{"n_layer": 9, "d_model": 192, "n_experts": 48, "experts_per_token": 4, "d_expert": 96, "d_shared_expert": 0, "activation": "swiglu", "moe_layers": [1, 2, 3, 4, 5, 6, 7, 8], "router_score": "softmax", "normalize_top_k": true, "routed_scale": 2.5, "balance_loss": 0.00239, "balance_bias": true, "init_std_router": 0.00762, "lr_router": 0.00116, "vocab_size": 3069, "norm": "rmsnorm", "norm_eps": 1e-05, "tie_embeddings": true, "optimizer": "adamw", "lr": 0.00178, "beta1": 0.9, "beta2": 0.98, "grad_clip": 1.0, "batch_tokens": 65536, "seq_len": 256, "train_tokens": 552400000, "steps": 8429, "dataset": "wikipedia_en"}
Below are experts of layer 4 (counted from 0) of a mixture-of-experts language model. Rows are named router (the router's row for the expert) and show model dimensions 0-191. Each number is 128 + 24 x the weight over its row's rms, rounded and kept within 0 to 255. Numbers have three digits each.
After each expert's rows: "raises" lists some tokens whose logits its average output raises strongly, later layers aside. This comes from a sample of Wikipedia text that the model never trained on.

# expert 9
router:126099124179110132114138169120173109131094138090108106124146153142171161085144115120127157128125139101152101089082145166092154110140112140125122123136134158077099106141133155104126131136135077103154145201134157111149096089108138119139123100127133137131113114121119082112172073100137082133095112131138106116127143149134130119194144131148124123151119142164147108096109128149119106148143119086116130175134136132127075134159099118112143151113169148130167138105142161141132132146122175091121117159134120150118129152131126152088152115101111111091123124157122143099139170151126079129
raises: ".", "-", "–", ","

# expert 38
router:168152096073153156134164161128103171087133113146154154081139180110150110106108149141155112130113126123115114125093142107103122177094144140098140153111103131158153095118145167110157157103133115130146130125122131122134138079095103093123114100109120122099134127075122152132141153121110141106105085121138106125135115100153113116126100143105132138139141151110169178168095174171150130100098132112125126154161075117158147125128100163102130147141127127122104095119137116166124113146140129119127153116067136106133132118118167086129134129094127055144144142148121135104150169098135125101
raises: "rit", "ar", "et", "ot"

# expert 2
router:142117126121101121080108098164104129165159098130125123137150126130126153126163127140141157085112126142120145185119147110098109166112115116144129090137165142110091104142123103111118140071098132127135108123179136139169161106108130129102167131125113144120186163089100153115132119156140150179116125164116148141120151124133132119150136125125150134138117087061109136134142129106098096154115127100155080147146129144139061159096113079116086115118158148150153180116109148112139107126161140108098152133111143125098106155136118128070091123142104153138143099108090109148151146137108133132
raises: ".", " in", ","

# expert 1
router:099142154144156144130120137127133150149166098071188092083146176131122114114071126140090147106130158106105168106110157116136119091102110098097087100126098142106167107135131080138155101115144111124146073127108117159117132126149133119131127075151133110169148141140143157154087111127152129120124111132099148112147169112127127133114162126112112148156150130114145106095149116182085154140124154139172134149143108126098111120140182116116149166106082118122150088143093111104104132131124159165117116102121098095121143069110153122146122132124145118124129122111139155111105142166113119132
raises: "D", "F", "S", "L", "H", "P"

# expert 39
router:112134169119125130110169122135107137134127141104126102109119167087135122132068121111079149132154158132090131104099115120120125099074102092122134093138138144126157125120133098183175105132168095105144120132138138093091148141109087137120124120150165135169155156132110145132094076127139122088154146121099137136140176111120108124126111103139128126131149159115144113126166086125100165121145125100162119153156081152101106166116147111111139126108122135119153101161106088134132098153133147095151170166093092129147143080163158073126136175137155128149132126089111119126142124126102112107
raises: "|", "-", "\n", "The", "M", "P"

# expert 13
router:102115138107084124157081085160135141094077175125101125106139118119124152124112113117145104115178149111063109139154116147142125144155109133121165136152119156142134179149160130114131114110149128106109101107144153138075127127105126115132136141103128168156111133119100091085155125099097122133155085129119141147103123141112126141147130122096073105111154132133143149085088118152146114157152118083160095098115117179115135165098116122151129145175163117139103144104091126115120142133136103098110109123121164100143065112109140131119097132139131149134135170125118085148128149176169138108
raises: ".", ",", "ing", " in"

# expert 10
router:112143090104168142134141144116117126103104130116094123129135093147170144086084122131111118120119093117135116166157125157059175130121134086116139106106156110165138143141139116187139101085122110092172096103104144127139153141165143163117144157105148145140141132106107145122161158133131112091135130128141104156113069150085152129122127154163184164102154085136116163128093155150156099072158112139123135083141113134168116147148136154160126121114099143093136165124104125141090122106119116113123138133104133098122099160125153149145096128152131121161150121151137129148106113121103169136
raises: "ing", "i", "o", "a", "at", "u"

# expert 0
router:100095131142115131128093140147106143146163088123171109088112126116134148116110114159151113160120124126106154149113124145158080125166133151170125117116114169125158152113134120142168142110126170108119132118155117110114143101122158151098102108112088128100130123058147146095148107154144130161159109101141053099127113091142156098122147149139166084106181110142147125124152155132122110159110118174094138145134121134102117108127097170070125098093094185113118139103115113115124127135116100113125114117144091173127152117142150153110133129109104080148161110128147088108117149137123140135
raises: "ri", "r", "ry"

# expert 14
router:147156141162115120150137083164147115123152103149156164111111102140135163129137141151152157165108120077159105082153156144143130116126115093088131131134105113156115116143090122158172123151156144147124159177122113106093087123120107086128104110086131129166148065113121132154121088090123152119145149075141082133112121141118061116131125119156137115176147183091105131129125127103153136171097091114112124125100131152123145138102103142130121102110117122104151128167148104148100161147117127142129111177150136139165118137138111113115168096149140111132096138135135131117102147088129128097
raises: "x", "v", " |", "z", "b", "ven"

# expert 18
router:128136134153125124081147141142077167121093153150125129126158145123101148116120161108081134081159165117115134156126156124166133102162113124125135081121137151154100185112168100129177132117159111119146175122169145099165169156126128161125139113126120139136131118102156123160125148141142111101099098133162171143090129121096115119151090123091101123147155081073158138144148143142135134165100084093165141154125136145157122106109176148151145111143130117163105145125099129150186134126119071109132152160118131124149148112157126115111140101150129115140151158131155098115118119111142124124
raises: "a", "y", "er", "or", "ar"